From a checkpoint of a small mixture-of-experts model trained on Wikipedia: 32 experts in each of 9 layers, 497M tokens.
Below are experts of layer 5 (counted from 0) of a mixture-of-experts language model. Rows are named router (the router's row for the expert), up (a neuron's input weights, with its number) and show model dimensions 0-127. Each number is 128 + 24 x the weight over its row's rms, rounded and kept within 0 to 255. Numbers have three digits each.
After each expert's rows: a language model's description of what the expert responds to. This comes from a sample of Wikipedia text that the model never trained on.

# expert 14
router:141051064130139136106100129106115129088119165130101116111077104137132124140122150097112148148139124131116132094178137133137105130148143095118153161155121103131129081137145176134136090140160118078134157119130113104143137115124171116184146158099117107179126127167115170117124145163137145118144115105130133113120091100124095147128141125136107120110125101100120176136140138142121079118147
up8:112137124079111149183114127109117155135127135160144153161092119123082089100133141158115112160148181114135148138110085144110142156133084077126146162146115137116143133151168120101120147130119116110142168094109144130116155136102117122103143151134134090107112131133107122182095145137105153143132188132114118148121134167146139137059132156126156075105139153103153125123121166113140108133130
up9:141099103159137139138155138109161121106158119141133134100133123092151145125099152148111123131112165128108116082139138109102138109105105127109122099124073151123150086122084123129134130091111118115131183094172110165131153201157103129134180164134114096164131126129129138107114095133133128134102136120123124137102103058155151137125147121136132142103132126105084117102187159088109142126109
It responds to: Conjunctions and separators

# expert 8
router:117105110122160114164151160134150096124109149146132128128100104143110150150083104127151134137142104159121147132158163145119118146112090091148128101161096094126133118128120128099149080150155100097152138126143128113168153125124092110146174156139112082148112128143069128138096168143128125101136108115150145118147136071170096111150187112156122094116138081140163153131140115149096127128096
up8:128133129166102153152111165125136182123098106099144145150091084122108135108178134151149096099140141125184150118103111154131146146149097135112118155098124132140141097129151106126143140116129143147150127101102125105156134152135115079135123173147073134104114106140167143127160146169134177112110182103125128097115116100175139111126151150154103130123164157153104142118102127137104085091130
up9:118141140063126118147127130143162157148142129101144128162118140123116147114106161146147140111152085122138140108100126122130114142127129131107179170126148154112151131143139090073120120108144146085111140134176145155124184098171107162163160144149128120127108152176100129090120172140087122136163122113119156131111151108125105103131089114137115113069087107127128134136126172101150126125087
It responds to: Line breaks, short prefixes

# expert 31
router:158143053128167079129105124101148090104117145109106127115119125148134119127130155106109171096140114097078139067122142138138133165126119129108119182146106083138147101136140156117151119125144138120133196105154104120144161127168112106119152144141117132155104148126117145100118147141129107149143132133131130092118171111163082117135145081187099140122154132095114133145141138137125103113117
up5:144100102138112116109138109097118121094153156175121133106129128089131163165149138107143137123116170115166160109123112150126133174128137114129157149127170134129176130137124145082156104120112138102092138105165171097112111140154136100137136118093181093108130099129105104132130109125086122148128083111163152130116134134114104108132150156092091122104129121169135141117104201100148136164161
up6:105155164124146129092075160120136130069126142108148092117142104169112126123105123140117108106142126120150142176098092140131132155180104117129166161126123173118108148112164119105124127132155142129108128094152126124140106121173125123105156143105090121127122126081147145109115129109189097101122131121149139142138078088159093118125138146108165108090169087167147120129133136095161129136134
It responds to: Nationality word endings

# expert 21
router:171117078120169121120088117133069170089109125132123122116098150158104088174106119121109110114129157125120172114108131164098104146152160094136133096149114133186117129147157170079148122130123126115100151117130143112155145170144111089142140146111136070178126119114086139119143120138150097098136161094156129103128146135141105142131161134163139123138112105142131112139136136120099103114111
up5:141129131097123174146113137148115149136121145056148135111111137155148133115129143118114129131160132148147114119154131139134134132074090157136113126110108130143110146122132164152151088057139103133158131075101108108126168137142142123115111140126144155134112140093122138109141163137134117155154177142161109101109161110142146118110117103169146141099123137150106128204170064145151112110100
up6:113126142145115131088137158107135112154128147160097146119161106116109155118128146119153146098118094116121128120146193100117100129137118106136127108132128094149139160134118104107124101140121160111126152139107143125156115172207146106107153130105148150147132138154091108103136117127190111122102141136141106128170105136105144085184201122134091141140086092142119141137176156115134115116121
It responds to: Headings and brackets

# expert 11
router:141063091103132123114087170112110116115121144113107160145135110121104116130095105130095117106159133132116182096132156123120089152152139130146152151190109128175135113154135132110141148121175117105148154115153118128159146114154114089133120142131105123155090126134112103104166148162107151134157129123136122132111133114185083137130174086151135111102159128105128186150158134155150109125131
up8:118086157146117178113156091081124110130146141094119140119145142100130112150124129103127157117134165128174120144097175105136130131102172115109127093126122108166150120137144206124152122108135106120158138123108143147137140114148107108100130127103082101099149100134120107131175124162110087140175127124093095152076123138134101160099166144168114120134153121122118123079157145112136130129135
up9:144147133108137142086095149099115114125153102099133153114147138141122181120132156117109164083122120101167089104130105128123053109117154119122093142142156128150161142131150116136140107118103138113114112160126102158130194130138165134117132151182158127093065109117119158123118140138131151116172125126161112113146094101103134071114140132107114077153132145117094123132152139147137138138140
It responds to: Determiners and ordinals

# expert 19
router:151114063117141109123122131092147094080124157126124125101117079116110144156136118119117152141130153141105113068158119127130122159144104124124146162166121138139123131129123114133177103077157126097124173123146113166146180118166104117159163145130127102138114169146076169133144112115123136131117154130110143113112136104166106130175144121180098155123117093113123123121155113129130082153105
up5:158119134138120103125085134140089128097154128096130116119074111127109109109125119160124131098099121157113115124152117158121134135122145136106097187124121094136126104104115101121133087096209080087119150090147092144127156112131134076120138178143086113139103109137091171109114139164129096122108147119137122157116117125115162130160139091164125125138149127133092132126151078130136138154145
up6:130152109070130086101143163076114112149109135129112147144120090121133169084076139084141113107138139119143138132127133117127122147115121142160109172121160157126121141171098134154102081097129119169135165154154110127131096137149142112131179099096133113118096139107119144109163149110138119157081142143148111129141147152107102091107144120119082127095140115129125117155094125111132112195116
It responds to: Place names, directions

# expert 29
router:159088121107180134130125142112146125085119157106107127119145101168134121158131139101093167104155142092129175104110160174133119188140138114123136153156149127117177172130118129136123119142165115126134157103176121119169142163146117103124179159121105129128121140121081150135113118137147117090139123148175130095136143103160109118146180110146089106102137117111140127141093110157135110109109
up0:175118117130089133191132120154184139121084117104108158162123128097120158113131116137151157155115158124114152148112146136154111147113130140145124129164098128132140172143101128124114097121164124092132137100113152114135129148110119129131130143089081125148146141169103132149103126121110160094169069155140088147145168136127105137130165116125192117131072109100145152157123114153106149103135
up1:110095133135150158131109126113129095147129123097143136110104147088131128128153147171175148180137093104118183048106159138108132139154136076132110122113167124151149153106157151130076108159139175153120134119116107155168125151126150132103177154126164089143161163123119120133108128104120116107143135092119102125111097132112110099119139137128142109158132125120127157122102143128112100081136
It responds to: Mid-word syllables

# expert 24
router:114124104141124120140143106113169174111162138120092125130138107114123114165128172132138118137151104105133132086133155157165132172150151104145155175170083113193098117154118136106136083150103162091144171106142106123156105148125070095115180128123144074138102133156093133150127120149116118117167109106164125112129133116146118143154147130157131163114168130124142141147131129150136129137139
up8:138076114151125142102111144126178160147097098149112158119123076149141091151167102085135106116114142167131139085093140139147109123154095112130123128130082153106107131141142126131139115176125154095112140123137128103142112102146109111121145128134146133143133157078133145138138116115094108097102135097121131137093166098123079113114153129111162114122139124132175167085169182088100142139146
up9:135133095086198110121092117111152157096164132136137097157130108109099154127120123157111126116120150126129087137134156132118088109126128127131107150115126095103138147117135169117102116113113106080138157144153107084153119127116110084181145141168146094129104115154128153135164129142169153117102120108150096138130108083155127141098161139189119162156147122103126148135157098131143101107167
It responds to: Infobox list dashes

# expert 0
router:182098124136127132143149137152127121125132177132099151108120115095158169142119101101061148119117134132140135112150136141108081178135111091138168150154082131180130114156127104126145127143141113123113138123130128122158130155134134100164149132132130093138083134097079148158139107170124120096158123085130151136144128086154127139153161141157111105123136077113133151138161158155159089151132
up0:185138095137137109133095135119140101173098130156137107125169187144122144146110144130145166088107139154136137077122139129150128129113129108090112153170102127134142098164112120111120107194142133085117138162146138106131152151126089124126159099148130145133103144163125105115095130130113095141176120189118161144132118130103103149107178145150117140140139130113138136116086158106101088117135
up1:121108144159150164138120135120143120151158150125138133124156135108111126108121130054120170106142124123141167085161128118160073109132113129100134114130129118143131094135127128115100080169200115124122101123177141142146113134171116097120129157164151112112134121134110113146111126160139073133195083111132129136168099116126106148084137160163148107131127098114135164128131149126137123154115
It responds to: Short word-starting pieces

# expert 16
router:134090085101114130152098163114083134131122176153137153137095134115127113153139088149095113108163116171141121101117164152137109119173109082137124142146090086165165129151136142121116136150148173129120129135148115141154174121168131099174161171119151109169083126158094146114129149157137123126140124096117113088138145099163081112134151112136109110113157131116143125137103115130138117100113
up5:132150127120131108098156164102120124115147088130145145131117165117133092178149104139162109157122118168126111104117162133134142106119098149165188126119088156130132114130098140125109134121144160093093101148146103135147153148142129141161216085149133108138110131100111173106149131103109081101154124149132143127141125118122110192168107152111124175127153140148131130110112137157130129102133
up6:124124129074158133108118170073137123121140094132159145102105180136115130171079104119131118137133131161155135145141120121141075136132111118082126134115136132147147102124097129118106127141120126122137123140164120099151119131167103137146206176143087113132122101088133153129129117144097139119102152134135110105126116049148098090159144123141154137141093100147115122149100157106154147120112
It responds to: Sentence-ending periods

# expert 3
router:163125106127158106110134159120142153099124136128091149142125113162143140154123140105126143116159099130093130082138165126104110196133095101159150183150123091105141125127109129134138115115142126117122169107136088112133175161158143112128149154122097088138106162127106160126155104117148106137121146131159136090120164137177081107145157088188114141118149109106122126142144128165101087133122
up5:110143119114128159135138128125099173099131133086141188130132126119142137126129147160148084151093077120159081100099110161152138124109112123130110174129134164115102140142130122131128108083127121136131132105118144097129162170170142128098141148130117132128132116124112123145158116131160096111174130113181113123153136123182077122107131077171133114071141129128145134132125160183110109125094
up6:128126062140133131154169105110132089117095122114132124144152174178085104128142139167133112077136110133103159117125093135102140155091128160142158145146085081153126108098111130144105119164145161158147129175141105116150120089106142161119121132120184127153141150139131086150112164120126152162122158150139107114109157142110118128097080132136143152162145119123134116146150144141123143110165
It responds to: Surname ending pieces

# expert 1
router:165100108097148136143113135137155120143102120114163103080087109128133148152126182129087132101151111120141127113164156153138109163169127088175157112164150105121147096097135143078140107116138131105082149151132132087184146109144143121123149136144101064164118127157115147150159146102134089106141139113141114127146157100137094149145143120122122132120140147110115142142109154138162114084104
up0:129072111123108120139116153128097117092121106161103159108116127098088095115152135142109092101097112124150107143102134141110136162141109123089173102125123131138151143075120146152154143162151157153105144104131140116148113116177141100146172117135162146137122123090137146130121147105137121098136176115129104114137115087113095154122152144156124157138206140147136115138102094175114081137101
up1:135079116091140159142146117118140113110106164123154116122106137127144167136058145122113151116108145143161134114128096123092070183141127107147126101111120147134112148117128149103136118164136134131114170160125123088178124139112134130107119122132088105138116109099136162163082101172165071131116108155138146134153095096144135089165148137146131138167163126108106140106111120097158141142114
It responds to: Mid-word fragments, closing brackets

# expert 6
router:187145100103161109156101139136147133123126137137135169133117134120148097150146149117114143108177141151139117114144170103166143146125106101156157174151115096154156110090127133105082098151168144062137158129144145127185132142138120097166166163133137107147097132136111137134145128120114126149162103121117114135143137106179109094154156107148119121106143091128151155105123139127089099163139
up5:115137126130170129165089101108152125094114094139116102101076143208117160122102073093089122113166107163160123134132128125104113139095108103149142120125119137169139095151159141148162098143145123120167136128148134155137132132143138105117133129120092138134132123096092141161128102177150150098153080130124118118107137143122077103082090124123134148151172146127146153142123106119151130123130
up6:141077108144176102176107158118120107115103158116156166148137120125101116181122127140153115111144157115163089114098136160125062105143134133143099104138118157135127122124123128106112132091114123119147145125115144081148111105157101128158128160069109132149138165127138123154154137152101088120171138134117170110105135104183114156149138107162113113114133131155158141114145116149087149127091
It responds to: Pronouns, apostrophe s, scripts

# expert 13
router:145133106144136145114130123125123162145144123154131155140120132173135152145131119123132162157120103105112158087114103155132083143153159102146177148161097097180152141132132115125098122100154102127151175103138137124160163146185148086159147147136108075170116110173102180123139096169152138147124135116132094117131130114136111078138138111150096110146125092116138172116148124116107137115108
up5:158090090045161093156131177157109127129152089126121114134124173129133118107116103113159144139128137147125149106180135126156115129124125128104170097175138136157137128124123078152131137107159090114139152091141126133144133158167101142099136128124117125135176099149116134115152160164125194132145137113126146113130163090140106106132139145119112160118165102143142134147125144171121156119146
up6:150158117088164165135112133121123117119142091148154143154129124143104154142170172138114111123130119100125137105134087117122087134117139109161113126134080125151184124160123078159126095120136153128141132108144095120126156153128121093098121126149087114100100135102098158111157088145137119137161124148145136115150166131098096145091167166119140128134107112148083154174101134127196145104136
It responds to: Dates and table separators

# expert 17
router:175101134099163138129132121114144139133160133133068133094113132101123108143124140100153160143172125128139153129127133114146124138135111113155139123116114105162138160165101124136134092099147103108154155114166108080178143128164115099147141148135084085192088118144108133094132090142144110125149157122140106115137148116167094134156154122143098118129121078126085176141118133155099137123087
up5:142125109133118103130117134136135153128126163136123105125148140114124114118117104146130122145130105143113084104131180108091101132137062107140139143133084164120111114166086123158145141126091117041141120116102157094132124139166148145161151135132147088128086161126132139095167110177144077140127124155106140096101115139135111160156146096145144123143074098136117117137135101153103122093117
up6:135104158120158153172117145115117150148154157143126180135111131146168146143123117106133152088136115092124148081148130179119118132164128106126145140124091106141119148170107166127101157093164111123092133135130152119124095158089150116164108125084122136123117111132123140129132143138171147081139086084173113170116176130136108099130116139145156176148126174113140143111119124169104114133141
It responds to: Table pipes, past verbs

# expert 7
router:171102089128172137118120122121145108082095137132110141118088111131120130168155131108097153173129126108144152097145138122145137160148127116151144137147158127112162131170113163112155132139121106098087182095168152116171140102107134105131141109167146066164131110155101118143120116149096156108125141113146109113143145106153107090118144112161105161092112096122164180116131150140108135143114
up5:117120118107104128155148130135169097134148155087126155110172097089116119134154137127153119142125165131073115145123137148147143170153107141160096169106140119118100105119140195126119111131150098128153120130143093081124123098099164107095165138131119087152120105142138118142107127128143104112123116117150082137133155092141114120157094132142117136087158097104077109098115139139109089105071
up6:147106114114126136175106100126132116124118149157119093114142133182121112145109127112107170138112120081081111142154116164080167113161140112117112142180117111136121095190139104141116105145162109119113128090135131135145132100129148114114115145134151129150123172116108127130100159147143136083079123096135103081188135105151122122164127126149148123121121121145166117164091137107087132136170
It responds to: Infobox field names

# expert 27
router:149141088100171171142176133141095142120158136155097115117087110117113128151130125126082159131146107100135086107122152135145101098167112099133172139141117101142160105144169146108148134120146156118122174136139132103148146173147121105153154141133108116140088092139084141137130157147152127124134149122136122116099111088162116148126157098154129135113130087087100185130156138124092092155144
up0:126151107126079134105166141128089116099152136157140130141109116136110131131109149140066103111099128152129104157124110100125118140122155066147162126129140170116108119106135104089093131095115136126140140162100140145139154100132166144161191126142136081130107113118109205174133110108114160110115123121152144104132124110141139100157133101118108120127127114102132102127138099103167134161185
up1:151132123150141126102099081131126076122139114143137109142122134102150140153120188148142093121120125145138107129141124137141134118090115135147106145121168146057069117119110116080098137108121132156078114172130145124135136130144098126164145103141126114155161097135117114144169104082094123115093074135136082117154138125089102119132132137123120145118073128090135133089112148136167147112140
It responds to: Prepositions after verbs

# expert 12
router:153141125140130134147143144143078128118127151123135127094108108117114149132082119118114164124167123165118114120172139144113151131183116109145137165150112118141134102143125124106128088143147143113105147122144143135173175114156092089176171152138112060121127161134112136146121126144128114079131138093132140101125093108177126141167166150187133087088120128138152157158120129140142096117151
up5:098073152075126142145131147125144139143102110093139146126103105139148128136116110095130120103143153132125153168151147105164149161135102148150171107121142120165143103104110146146136126164121141118102121158137129095164162148120083094156127159136095145129100081080159088120130166180114144069128135122132059092109145142140136139133104122113146130155122127129120166152134159127151117127127
up6:119119117105131143115143132176136185161151167165153123144128177134121108117128129145137142116138111112104148111156162169123178165121112134117136135118096070091144158128145135115170096124183158107135134112104131134128169096129089148128128131081145100132140132159152106145125151157111092111153114146080155130103123119137118131138174112158108099163150119127159120160130097156111090127161
It responds to: Word-initial Romance-like pieces

# expert 5
router:135135109117150146122119155145125128135102131121103108105113086152136101138106110106069157131133130152098113096139132101127127185143120073153142145136107091144102128122121122117118148118141154088106160115086094129181183122162136116168170143115091094156093164127066177113130127124134120120122141094107152103140163097168111105152142133179125155124122117091125130140116145113127122128138
up0:141148111111119156080079096133079124111136129161141102099101097145105115124134106129092123119079110134102116123062096147178122152137136101080123117117155103130110110105114114115127114099146134114103177084143105081189087132146144117134127138074094138135136126119132123109109118112126123091114124144130155131173156113127146123104156118119135133141159150130141160135093156139122143169161
up1:186115129112144129152089184118129133083140122156089124117109124156119115169137080114150121136159112112131125119130136105126072142129122094156095126151103092170134098149108134136096117117147071125131127142139103112144132144149154096173133160143131124127102143128087128087123133124108162129100119166090144111077150102131091111101101107107143187155143133141094103138106115131102143147125
It responds to: Foreign name pieces

# expert 28
router:158128079150158096129122114131150101109148114101139104135080122122127119168150118114118140133127137135115166097152133166133112132152106111147159189143099099142146130192105123117111106137111128092096125119154108132160157117180128102115158170138122093206102132158095148112124124152136113144152137158117117133149153089156109113126151104154077137149162108139133149120143151158135121130158
up5:133085126115121077090137121129115123131112125147118104130125119131136131172153165161129098111134119144102105140120083164137113146162146158093111130095141098122171143107150106109114103150181116108133137134113145110152112162129130120126147194171114117119144139136126170182128150117161109097135116095126149131164182109137147173142184118120162104118103125121144108096154151122121147180143
up6:141109125136117120147093100163134104087127144104095134114119084171086107155094142162120142111101111124116128111122155145165067112129148142094149145080157122128125108104085110099119160158088153104122155107139122131122161159142104148119171137156132120180126137113125157138151127111155110117123140155133078139151093130165141120133126130182128107183129116138134159109143101103179122127128
It responds to: Years and dates

# expert 4
router:149109089133171124132101134129124142106153140138103125110083131164107136108135140108137141127118145090135167123154168137147135140148132096139134137142097161169100144118114121115128111110126157092154115100161110114166168184131107078150133157144125056161078129149103106105112163122141107107109112102145143096101149112154106164145177121159180143159107130100142130119140140135122101133151
up13:156115122126118110138090141088135127134160154140135121133162117144162117155158129126068176138137157145134138150133109150111130132155135179157144132125163118152187141115087141092102121102133097066134119094141107085111139174143157101143143142141157131137085108125131126113102120135124114160182104115124162148104084157133116137130111117175109084101121158131149132115141140121076142144140
up14:161152108134148102123174157065174092139127109128109146158140156117100102124124095155133112134132091102162121161185124164150141112159131120126156114154129121116131086086154124130154133112123123138109158069130152146151168126128153099151166167105139131136119093171138144112125130120146155104145165104113158095137099148145160140104134114153135165134112121123092112091162152106134107143128
It responds to: Line breaks, punctuation

# expert 15
router:167108085115114118104116150120113131148124148108106126121097098128096159157123182148111134100163146110103126109178151139111099125137152091158163135170112118175168127123136146077159118135150110106139161122137113129148157121150103105146162131149099130153115110143096158130176150144111086134156074100156146119133136127170086126148133077142130111135171140097122177127144125136123125128139
up0:133115158135124123134131148161135141141119136124104151108167109130101135138116118117137157104161137135143143141140149149101083120151144110159136167139161140141118121139128142120159096159094118103163198136142122138118110127147148138152099168115141140124133119188123102156150098169127088096114090078164164141099085099102130143206120109121087098131119105147166109138141129136094104109141
up1:135098135117121091134125101103102137115164136167111162097124113126118161131161172158104155135157139137148185143136159141115192153126143083122145116134118140131146163104137129148146127176098136083147168125125088166107158132116101104179160112140151111137105181129137109124100111101129127150135120092107130128134124167107140161124138102122082131097132127085126153150117153110149118085121
It responds to: Determiners before nouns

# expert 18
router:148092111117170149145107130114116128101124112088117150112112111159130113131117162115121144077135138114129160131151141176144101145122107116111195167105108109168146100142153147142131102140143154104163137116103080096173141126134103107182166128103118127162092115143111162149108146157104113108161133113136149095152113105148110133140137092161142131126154078120114144110158135159146113086096
up8:134167141104166144129140118107172147144153117111103105131089129107141123149162101098128116115166109140148136138117099095115118138104105161148126099103106136151128126130080134094128119126119130108040101185109132132147128103116107117104154105150107127150121146121138142121155095118131154144109154170128118115158154155138132119138115098120106204152153130093127158133125135068109139170167
up9:108124130100159117160162156158158142132178121114085101153112112126138111135150144119117117135129132130127128130116136088113131109126087136204110146107127158099125151142120121133146139152080163115091112121106104128128178177124079102126164139127111119128106099117139113131123116150161132106110115144122112105089104164175117151166120099157170099123075124097101132141100164153129127116079
It responds to: Clause verbs and commas

# expert 10
router:174101092127117112162086168129118152084124130137138118142128107114130115119134142134129120112106092103102160125163141121149100147113143124156169156147114094154148134146116163136133148125124147109120155109141105129160120177173105093132137164138116110173114091155090161100129160099125121080158140147153131111154148091120119110139113084180110104126117114084110196138139120145145104121109
up5:138091150139120121114141154159099117136107118147130116091128102157109146117083184133090130142113117100140132127169124123134120134116145099133174117144132165176113163168125134155130085129121132108166189119163127130169104133188136147182099154118156075117129119106126124126167144158141157104147110144152139114125086081125112102157153118108122123144097081147136138138130125138105138106148
up6:142078104138105119116120133165116163096116159146089122133114095132141151099100173096098160109130126105057105116138110133151121162106151097132127128123139099140094151122099132139170124138146134125106143170119135115140160141106143127115131172124116127136105153143132114098137172112141167087119147133155097119115116086107125101105117094149120098134118090100103169161124117113151053144159
It responds to: Clause connectors, commas

# expert 23
router:150123123130137136152092177098112156107122092143127103113124112143165126110104151142104121157154119132148119085113165138128133163152137090102137129174110140141143117117161119115140139167163162108131177128107138146193129165136097088158157129159103076142093147175057122098135124139101115091156125110161120138146108112150110141150158129136117141117125096128156136121132143145115100163131
up0:095156104136156128144104116139111098169151117117125132092133121129115130128094127119105126135148113115121183135099128156112135125134140140090122128128105148143151147165149189122142136138165125103152174100166165167120126108136114119111102128149165143108098138142102105151095152104146069143110118159164095129169138092120104136142161160158122095136123107136125141110086148125194130085175
up1:170169136134100084162109110094145119103094107104131159166150087148111107121132170139074160122132120138127154138117147179124135147160156112104126123100108141133111143139128120100108157096135117134125156106113114116158118127110099136160143127097078130145109128145118146105117159123123105121145149120105109073121093063156121099204164122126084112147150119137128128114122149123142105159134
It responds to: Word-initial fragments

# expert 22
router:153117090084135126139128168140169173089110140121115150126090119173134119155108143123086147131154123153138183103152136127116122189142115158123164164134140091154134141155119169100162115164124151116117139119158102130171157140123117099138124160145136131163101119128101128109104138129134140121129142126170117104129163090146074088130144089175133105152118114108120172133122115157118098150132
up5:118130118086160181134100087112110142140157161089113127116085100154112108119130143131109102138159139154121167160143095142185127159100136114102135093132094110105146111121177160119099097070105117124144128124134102117150150090126133123135101150096106141117113127129131115117112185114106162116129148142125148096114142122121115100104130103094143140121184179104123170131120135149121121164163
up6:131127108142147145136167133117116151102109160130135094139089096160157169123150148089096124180164151126140112148115126125163115159099139125120190137127130156118123142092118106139136078126139166088097127098122136088097187176133135134176118151153118139124084109165111124090112136139116124120152098116168100120145136090109160136108102097146133115134130133125107133168137091151103119132112
It responds to: Plural nouns, subject pronouns

# expert 9
router:156123079083163146149122129095117149103113120153130156105110142138111162142138127111119129121157128146113109133107114133102123155148106098131163155166087097152175119145110136161161111088183127091161171101143104090141157159177135113116146158159122095133098159139136175152150135116114117124141128133158156079141142113139119139139163122171092136132133119095098135171126132163127119110137
up5:131118097102139141145164155123118150097129122096108127114129116130153130083132137118091115122125105132093111100105108135134107154149078153129189136107131137071090154143104080126099125090152146144096136115087119134121134155124129088126157171150110111108149135140114156144116086131188148147126104104150120108138141105174118150147145142173160138122143129099144119084158141144130089156080
up6:149103151147137155161135107103138160125090131096113188111135086145105151112115117130126091144104113147163098109117100115139108102118100134111149172142121165135074141140136105136118119085096123146100158089099139105145147181163135096134147140185108124131154110132115120135144102149139138120160130122161119122147148105135120139144207087138103118107130120133123124116146140158117067109105
It responds to: Table pipes, first names

# expert 30
router:192102143102151134124143157131123148132123139097117148102137087131114128149108127173095163096138131129118148125111165151138124182140133054108209129131119125120109129144135134106120136088151160122100164129132115146159155148157136092134152149113118056126104138161095093140145111131131096113131125112111129111110127107122139135117165096175092115100109093128122140114137108127128089137126
up0:134121099145092107135155177105138112117148148132108140138162106150135099102123125129129124113122094119150113122128100136116132165074105119127132150168158140128113121109062162133113116129083148133120139105147150114139142174159151131133098145171090086157127138165107164151156106123109149183110129130095164112149105103111105148123150152163117079111133131139070135087141085120105142114149
up1:152139122122100191120107165097108128144107145138126127147125149116142120153158141134118138132136133108116110132129132135089170144077124101117133142150131103151118142125150129120133105099098109120113129120107071129116155139212132120150192146115122127138134147152123170142170137105136191134151147068111150139106155143125104150132151137107106158105101093156129108107136113160150079144169
It responds to: Mid-word syllables, In

# expert 20
router:184098090104184133139102157078114124119127129144122113101096140135156129141132129117113129102126115140117114112147151155076151141138102093119113187159078112167121117142127126110176142152130150122168144115104103130161173161110135113137155146147124101148098093182110130120181157132157146124126131132091127124123149115157108126147126079173121134109142097115154143125149149129112106159128
up0:094153141106115128066119148119101180155144140134122139145118100140138160139119107116124121150171130147110126162189151139153122118125120116088138114088098158154129149145140128143115105112142110102139124142105097117126180102127104067141135153125109070104080135122119113108147127127126156124113172134169144090146135132167136135173124113132187117154119096111170137094136127128145111151091
up1:161121101144150107159112084123166155082154075153158141120117147135117137114126154149095151142142087105138129156131130105151114151182175121104157096174135092110111115101111083121183136122135118118106137153143130142158136137113137132090137106145116138158130116097067115150145129135130124142105149152106096114133135077122126152131158152165119102105124127152121099109113132147179133077129
It responds to: Capital letter pieces

# expert 2
router:145118072125170116125126123133125110130136131123113112111102116179089080119136132104122141145121110126139133103134131133143119147120149149128119162160144103137162143160116142104139090148132134087175161113146138143159153140129102099120158130162121111171093140155078153124144151161152144115148159131129137057146171073149082114162159112177093112133088151112131167133116115137125115114107
up5:124109122118148138119124117140124148132185127086152115171117088110107120135157146105092132122119114144138148174087114119130127122132163131135119154151114132131153098128071136093160112149113135082159152150105124132118182109116129088145167142167149121121077143162106120115125145107138125143125138132147169107135167172096150120108166115162100093137090132106132133163129100147182157157095
up6:141123138146128179099107118132127143153118173112112104136069113123133160113131092114158126162124125104133125144070143151109158155118156143115143127198127111115107147144130138129112121112111147138120138136136166123138124146129094136144114107162137127186056133162120166092109125127093135192162136134137178133148113119121105167107165106166097106093115139128106150154124120124103115140117
It responds to: Common institutional nouns

# expert 25
router:172123076133150128138110172098140126099101127135089124114108055133136118125156124100107165099165120144082145133141125112115137133159108088129118148166081124160148133151117155112117087147154130139124138130141111138176122184162107104157150148123126091155118104163090140152146121133160138157149129147157137079098143097151112125125140068123131142128122132104140159114129134143119096147117
up5:148103113151131126116123124123124118135095120168109100194104132144102111122104103138103148146150131144134124115130141130161124111126130080135147175165149141168140154117132117141168104133142096105122132126079133133122138143179116158134156099159178075129159112123134151136136065160135158115169110095104112107112136084148147120134134125139147111117152144068109096156080088107118142143121
up6:140117087115126150143148140117175136107097133128119129091147088102143152150123163124175122142110118128111119113128114137118113130100124152112118099112129122132097151105118146142131181133116139128136165168169109122112119154150107080181180183131096130156138170127156182141121091127115114132099139118097093128080106084142081120112123129143110127102099126119136129071118164122099110123163
It responds to: Numbers in stats

# expert 26
router:125094109063160169110120136106124158127143143133134112107098119111131129138141133090110133092186159112162162086129134156169132146148114146157118152120073119141189116149129121132134104132119134105127158132149134127195144132154123105149162154152093102133108118112073156109158104133142155141114139087132133128139133138142101109178150126160089129126123140090117171089134123147120128121120
up0:133138085134158119159143125118147071145167094124117135086151143106166132129148170153139135143118134173107077099120165114154114124131088118140119164097123138149120106150089104130121105081121134095125134107076105133130143122177116135137137161093117156108154133093160127107112125114121068146165116137092138142112146149145113193158113140149123108119127130110160093113156158132134102125137
up1:122133115109166136131145152128127180142124161116103126099098111064160147124140159107152140115125148128145118069128130164135086111153113146160122112127127092105150136117116191135106135104141070132145141137156121071149139131127146138106141125124122116116107096104140144105147126126089129139122122140109116136061137127081104158160150138125129110114142136060122098155166162124136099093106
It responds to: Verb endings, past participles